From a checkpoint of a small mixture-of-experts model trained on Wikipedia.
Experts: 32 experts in each of 12 layers, 8 picks a token, a softmax router.
Below are experts of layer 3 (counted from 0) of a mixture-of-experts language model. Rows are named router (the router's row for the expert), gate (a neuron's input weights, with its number), up (a neuron's input weights, with its number) and show model dimensions 0-47. Each number is 500 + 50 x the weight over its row's rms, rounded and kept within 0 to 999. Numbers have three digits each.
After each expert's rows: a language model's description of what the expert responds to. This comes from a sample of Wikipedia text that the model never trained on.

# expert 13
router:494484446547413570516459569508621606411438462480498396569501499493523503534423524448508533661507471592480542484447464495475466468443531420554471
gate0:493584432480488493427474555538438511505585590454491505477503479516509465485507455487379448491655431555498396566507472492458485479526474462456474
up0:474482499469563513558539512575512486516515540450363487528561491560432435489484496435379478456445487481548550604492463546549398553526459508544566
gate1:425560514511493518516559430496408526470501423394567550556495422493515557559513562430584483527506487500536536400488604575453505594503499514457492
up1:411556551487493516600540536452454482618551474415560562532494453576486440539413442457460482580499484567448500520581466527500507509524422459418456
gate2:541492451495524471515551504473478597459422461506435513449486401481521464485485474462488448498361522496509449519558502486448379490473497479472564
up2:523489520532488479454574475565487568573590525438515532449498550421492473526542538432469503530451490540417432491500519536521513489635531462528431
gate3:500456481459528497523453582484466418513523453445526515535475458489541453456595513491441438459523449492478530461534465483520487428542566520448517
up3:536519455447507473577446442552522517482477401512561522466449588493552444534511580535515499501503464432509538414428502496568473491467441548512454
What it handles: Word-final pieces and numbers. Final pieces completing a word before a space, and numbers followed by a space in scores or statistics, e.g. "pitch|er", "s|ake", "1–|1".

# expert 21
router:533442413526454552424459535468502558496434426418541448537555487584564518560499535463510510582497476535544572529456420513512495441425506471598482
gate0:480466501486523460541440560511472446489518549534481512560527523534419530464500493592397482556510566486397484507509491518494543484452475523412422
up0:512389489528510553475563409491450534538554456455481478573498520493453596449495509530497513506516499464543584428526375537493440516570483566521526
gate1:542585472544470500559493489550526583494577571550508564579578449494588481524489486486518428477561479462538481531461465421480388566427553537528519
up1:576424468537526531503449402408481621493520431482562525499525491426549500497519484530530487436495592463488471449568534460489531515503588581515504
gate2:486545494512499557430487551520576419455529383456600513468519527550495550498529452514511481506537429543488535527433477502449422507324516459550532
up2:464508515612525595454505484498636487534515474520450519531428512511495571496426540542546486468467497622449441541487518509513519482408462547501487
gate3:488490394511555547510491580422389565484532496398486520533550451588491559655455520528505518491435539477483593422474534450556485551472474458495558
up3:467502508527536511422488479461430354522490561432521428515535486546561534448488563460494538435465547555446463555446413566536493388593601521446507
What it handles: Word endings, list separators. Word-final suffixes like -ty, -ations, -ism, and commas and "and" between list items, e.g. entity, civilians, Best Director, Best Actor.

# expert 5
router:558469437517390527457447532502583518466441449518552423574568565521585537605405433459487558572526481501520507514445423506456455493503558465448452
gate0:472457437415429498421544504518417457589421479580547545470596512461475431564462519473542492447529470444527512515466473470500455595432552520447518
up0:486563551592532543456465491557613502496471569543473590447509536474523447518463454495603410523540455499440459540531542502520556539509459573461563
gate1:428524486520443467499480447490397483469416567479514525573528469457599548528631474475576473582511577515357475465560473498495553467459446467549548
up1:510444494465446549606560521600499473467564473439505537464513425474454505521462467470548581422459500502469574543490535389443471474515625533601526
gate2:524540421493466542487430541604546569429457539434497527499509491577492563539505526497499592584577406539553468473491461499478600481525501422552513
up2:522508400448498456431449435524477460498548520601442431494517491480464530447516485487506522422517449514508463523601448508574509534455504466470528
gate3:536551603397441608548508474405538429511380487587441416427543571453489507474600551459513476530431457468519505498420471449536465531514552469476380
up3:399517499511579549530501505436591510480518560552408487502653548524618542499473472494553515492417557465514536551477536535477550536491503465498399
What it handles: Mid-name word pieces. Word pieces inside proper names and foreign words, such as gh in Zgharta, reg in Dregg, Kaz; also year prefixes 198, 200.

# expert 31
router:463484437502451586462436509511521619464472463449542458636546518488492509574498574436516540574555422534552524392428515543435459511461561452568428
gate0:528511478554520476603397519468509551558502530427581622457433596544477517529468486429562460558461559517567426482433473467404569579489549448530536
up0:413553476590474607571460565474528513520502439481491456501484509476529512521486487535506524511505536457453559573562484458660513459554528503498581
gate1:497528472593437469448539634548476474515483461458549506554499513516558469532583482549466447533601609513552485497549447493577384508562476474584493
up1:505544525462594432461569518473338559506568468472519498540440535562490599479522467461563505457455512465512475438432507553523367501510525435533544
gate2:539535414482502564510538501588572564478495509587453575526521517505433511530523472475529560563498529546514363504487535416531526530434484483531549
up2:447422611493459572536493491517532490534411484498420543548500511600528451503561423548469471540522486463563443443434419585417460539501512597428431
gate3:576553570496453467614500551591494436516470559565457496452512490520491498486456505459493499487458482492494485514488428455472518487464472521499438
up3:496441503500456477459498472547468465575497455575535529509407483482606533438465476500559552502551504458464437455518478413569491449459516539500477
What it handles: Of and the connectors. The words "of" and "the" in quantity or group phrases like "five groups of", "pairs of", plus Total, million, British.

# expert 0
router:503440381485461457429469541456559570514400407519578483589538537554558437581389520473504554598569532467546511503532379561484493470423557440518480
gate0:467522516549502515457523398526526510518462550509547538500432528545635461537581423473457451486496478451374493529463440560502504424569456501513485
up0:397500496512575513525489546545455514517440551433465482560530471428518473522504532497536471507531608497383430484466489513462460495482553545481511
gate1:434470523546495477445497495458439590519492500505465492417493495454507574507457473511523571532473432521490499446468528528379461477437497495442518
up1:464499519501568458533552483539496509459503485545546507562448513560469558494486578572466563489396524498536515510542571589512577413465467456455588
gate2:476484552404512638508503501602537497538464504515445443483494417552492440533460464599496636498504543548430388508534445511527442499459546543460457
up2:479461513577470488544481574467436489553474434476458479456490529467474581503495468567481397443582534503503507488481530526556586394582487516422456
gate3:479392448605512475554468505454558500418526533455507498520426522444437548472548525491583565405531616527471434418507527564464569551505487446439418
up3:490469456495539575422479490479469503441418591466556494480457448489409493417461501522465503549497493480484478574491512517533529557444509520484505
What it handles: Name and place pieces. Word pieces inside personal and place names, often non-English, such as Seung in Korean names, Perthshire, United Kingdom, County.

# expert 12
router:568437503519438504464403621531562527462481488529540483553527544518527441623387518429499581562574496471486502503453511513427465543461562533535434
gate0:510451468580527480598508490512555529486432497530441470547478518482490446531416564421475554436496521442577615526513488481418480462534424465533519
up0:469454447512483500542467529505535480559449466377491531521456489484505465532444574488399469500491526470468518548555506420520549465573552525574506
gate1:522561492440505544419405415471458415410397466510516381505511464539529548530529470468428391462452459468405456494509488519511439497471589469468527
up1:508513525597537409505431522493511564556518536551490420526512539461475567418446549536404517470413521551476501551502519453602477522536503475504441
gate2:422505492483473545455527532355431452592500550472498398568511497443547424483446510391497544513408560465538491528540575515480422517533507534512425
up2:460547516498453483540426572507502531521513457586471440519561558493535488555504590507473406513595491487523462472478467472486498465452469380469524
gate3:477457556429549498487623486490470446437488458479476510525477559606596505586495477517374458530571546514539565498510464475496540468524543522474498
up3:590491465482448515464441492511451535490487482536516563552508520507555478382531469433506590545520492589517482539441553469536580567535549424518519
What it handles: Articles after copula. Articles a, the, an after is, was, in, mostly in definitional sentences such as "is a 2001 film", plus sentence-initial The, It, This.

# expert 22
router:451429443504336528450485516537505481510441410402539487556447541594520561519444459468506495604543536454476522503487428504543479526539548470602506
gate0:506500542534435546509503544517513527500440540416567545553567537525435461562562573532481499528466444496514422467495537545505496429426515521518492
up0:492474515535471419484492518593515467575451514502477502476519552418469541453645499576493512557507503601429382513554495564513524555465525446386443
gate1:541460474514463513571604490609557434516456374477481396445566528422532451507484488507450479491484453475511536558505503511504523500512527551472503
up1:508574493562553490409453426533435542422634524494487435464509436488503525526459471471530487539508475518453458509503565491514534550490499517397578
gate2:480416449529519442427537479539479495461547449478470520573501540481510541574499524507596443508523453432504541468520467476539441517541537393548515
up2:547487478491456501543568542505450554530615472512483466496527494558511567523428514501546496533545591514602484389524531554571476510478545482523528
gate3:539549441442455549534510476437532536552504526455562455515448592520485484544505520429488478521461485494414569518522487430520569454477443454510455
up3:455497466558534535500535479510475513469587513455403563495558566458560457450524609542446502522430527500512468454476528505519488485539553511543567
What it handles: Word-middle syllables. Inner and final syllables of ordinary English words, especially suffixes like -tion, -ter, -tive, e.g. "Inqu|ir|y", "rep|til|es", "amm|un|ition".

# expert 3
router:548468470547428577484443582516516590426494473361544448612445462491557515533469513402521578540566451526505540487441490507469468471479526444553494
gate0:554498477545483486537551456414413526481438465473455466483457492493524541467540490505560493494490498481551513444412434517499517598462414494519513
up0:540467448517451409501459471531502445423573433527549444543513472579399464452445479536524500481584485482588499475572542530537411459437494499482541
gate1:464417491419486552489511511490569495556534549511492502589488501494471428492449543512493532472532484481487518471442509604402473454438491528512491
up1:491485410436515502582556514487513489559562460531526472439500435484527491443445527537505502554525444559421575514383597538591597485520495499392446
gate2:540509511437480421539516555538522491451588494535484457495468487450557512523576532551540586523520549505504516434520468564537516436470597468526511
up2:587498595469457556507524501510519461528578390463519469505623558458466560522473471512539472580555549511528518512513518495553418635496540534472596
gate3:509557476440471502518562591587506549500517471500541540477473536557566446566485553490478525506562565457521512547427482572359602491423453529523479
up3:528446529492506554495480473455535511514503547476477483461576533554398572481502508532468546521522460469614505488595433513462589522563561527637565
What it handles: Line breaks, quantifiers. Line breaks before list dashes and table rows, plus determiners and quantifiers like their, such, many, three, and or-not phrases.

# expert 6
router:568446479524430495410466567552512553495466468466667442556525530505506514551463594482493578584613474486563511490465475513429500470452546456522521
gate0:460565456548462529458442487594558480476470450523494533486456489415561545454467551492447533537478384447476472528537496580388411444611530437489564
up0:554436413478497469482528513540556560465462538458432488508572589464430485471498492539497454511519416481466562523511400571601490553505616491524457
gate1:496572627475505562521561412487547478509589472406572475429530468481478499517424452440552474439543376472445474517465526527521474496417487597440446
up1:532456436450560518528536612377478520526484530467522444447395418473508532485500544510507549470515499479541492547532481505477515543476458518497548
gate2:465467494534453564514519489481537460462479509517431520546506528451456454465440498511561503557434503483475501518487534458429512418480570527390575
up2:603501494565482492479484591526508439529534519451485508444482423565547463521569570562439536549603520477446548398497621465540486559366506509504526
gate3:524479443394491580477571551486451468494461507376425572552564478481529474482455501507489499482495587457557610548579493427454477398534416491482409
up3:449468497525506490485433542527465556538425357412516415581490408591556566510459504487494468472386503476514559554466541538450476513550553527514433
What it handles: Verbs and prepositions. Verb completions and particles like lobbying, carried out, staged, plus prepositions with, by, for, at that introduce objects.

# expert 14
router:481443422537432560501430534494555583463478508396529436603494497546536515628466554460532538599539460535463532492401451469448449480465592399579476
gate0:501424417493477461496564473452519435578516562575509499447499508472458491636517512565451454510516495514511623531525478388507431442449498531470591
up0:427550558460486616508566516487546514537482489509538485549395431489498451559483453550520548390528376463476446568541562533401473570451521476380488
gate1:552552525474446427585528455643402533450501429390482417485546527513467510468434468476573435497556508521503600558492493519502521502487527380557517
up1:392431498551518541519403538519572600482541461536513602464522518456536573514502519484411547516483531531441505506527559479369515485391527422610572
gate2:435495501466513512495467474490535496556522566507555446527483463480539556417504500471631490443482585485581485547556501474447489447488444464538532
up2:417532505521515500469569494621442566505604485474515434571510465459564543504548513517525601594415501573523515479537595535483572547509566497503460
gate3:477391469578480563472544493449532519409489515449500473574529425587534509451538575527533515413532564508499511470389500552512545443477560511450473
up3:653479622462496476545560511504588542452449627476535490456466479399596441513527469534464518486400468526466465522486492476500510532501564480549372
What it handles: Table pipes and punctuation. Table cell pipes, list dashes, and colons after infobox fields like Number and Coordinates, plus common adjectives such as new, other, last, small.

# expert 11
router:533457419514451598393523512502567598473458452474595431615498530570512473603448533487534611616616467606508538458473470498477438521445504478625484
gate0:435428514426496444486512438507516491444479467503432563560494469451400465482507449428536448476477502417521448506523415482563471501488469543496434
up0:484411549529545442498589426449444480542498472475549504489497495468437534456543383622596452498548558406537486555530469460513523446448507548363519
gate1:389407466568523479453513654498569532432534487344534513568522509482477507564616509508570471591586543511414605455454504508577634484447448408594415
up1:521558545475414459474560479496543454526483505587434455561476439402481543444519511503456471508425474508538447529581513517521470573559475539512523
gate2:452384518473476443579483499531406520481433535486553469527500549585453452475553538483530437525519521500504546541375453526433541497455515517483487
up2:461475470509467513544564490467494451601509400433502470445507479477475484477425395384566518574402562390468441475516455513488477534544574408428431
gate3:424359509514501472535370527428477497492550475534509517542575477498501489570495501489546463498482475446570443487452503610466569510391481507505574
up3:412457517483499575521559459517538503420582456449574511595570474450558496486403557493531576608497591617516518496428443480457513524542497475551528
What it handles: Word-final pieces. Final word pieces that close a word or name before a space, such as case in Briefcase, thesis, site, en in Tolkien, wick.

# expert 20
router:541490540489417560506456524603495553415458458432584437560516553523564536543482621457451550540585435457483524474455471532464461430490537425568506
gate0:546588550430498540505512580460514457550524477488426532444440415472512531505536553450520423476423496486418549413524632554527522520475532499512517
up0:504527577512480444464507534491531391476509500465464474507571501437499437439502547462527481524567467500478534515540428484455490441447470428525489
gate1:508509544390459544462605534464452561409458506392531473480480477457481396535497544581528418541449497506416521481498490485496551462570423537454469
up1:535530567507438642528436463513541462505541423484551528568497605549539411511482462538452516439522531549592524553474590527586508490522407560566513
gate2:504509458536533509457498505401519540508463578515588489437460433508525488500547469490487410519624458471458462450465515523352510451502462547524528
up2:485571557524543448518581517578433511532556605540455542571525567489513443474534616518467533486450429446530492476483571489535365532481503438539556
gate3:467442467542483465519505511428482491462590487405476546486485531455496460523546554440563446556538487445524434459545500521436510609475488556632524
up3:490546553407524511465501508524440510506440480486513577550624547498529543503512565474491506523514499434509538516454571439505594434610497569480530
What it handles: Narrative verbs, prepositions. Verbs and prepositions continuing a clause in narrative prose, such as led, became, ran, signed with, after, under, took.

# expert 2
router:458494425435411553470412522518607618497517505512506458604561509558524506580485534428491547604516420559560541495397517503513399477486602485551457
gate0:503531500585450492488463471461452515501551464520540511526507458513414481570504495419419499509564536518474574448359508578577579566442535478455633
up0:566442517518582375516402435422528431522479621555497506468566425490471549511483496516497448469430467503556562560563470572495498509490473412437539
gate1:482434522472463607511524443572516524521514498423502549459538520444557527458438565498461521496502441465522540477431577456529494474555486473509434
up1:563535526547520569598473560503520506369415502491466555494408401403506505567537572466461493506503501385436535483497481417494489442464455568491483
gate2:498484413506501494470488516522475464528504453422633383503491457523488391549398528510544582486568505479522468489529504511494550520510509423513435
up2:512535484530514530507552572526505513534444463468474513485466561464412457485471510450503508496495560505459516459524487550606478491419407533537502
gate3:533424413447467500470451492480561578524534414451558535566449437535451527600437511438553518566547477443476467577528410502527568495572565571457535
up3:469494524465470482566444621551578522445440459520542554510533514476504435534467429527511444470493495526530455410504485501412437530480502448488506
What it handles: Infobox colons, articles. Colons after infobox field names like Area in coordinate-heavy place articles, plus common articles the, a, and cells in numeric tables.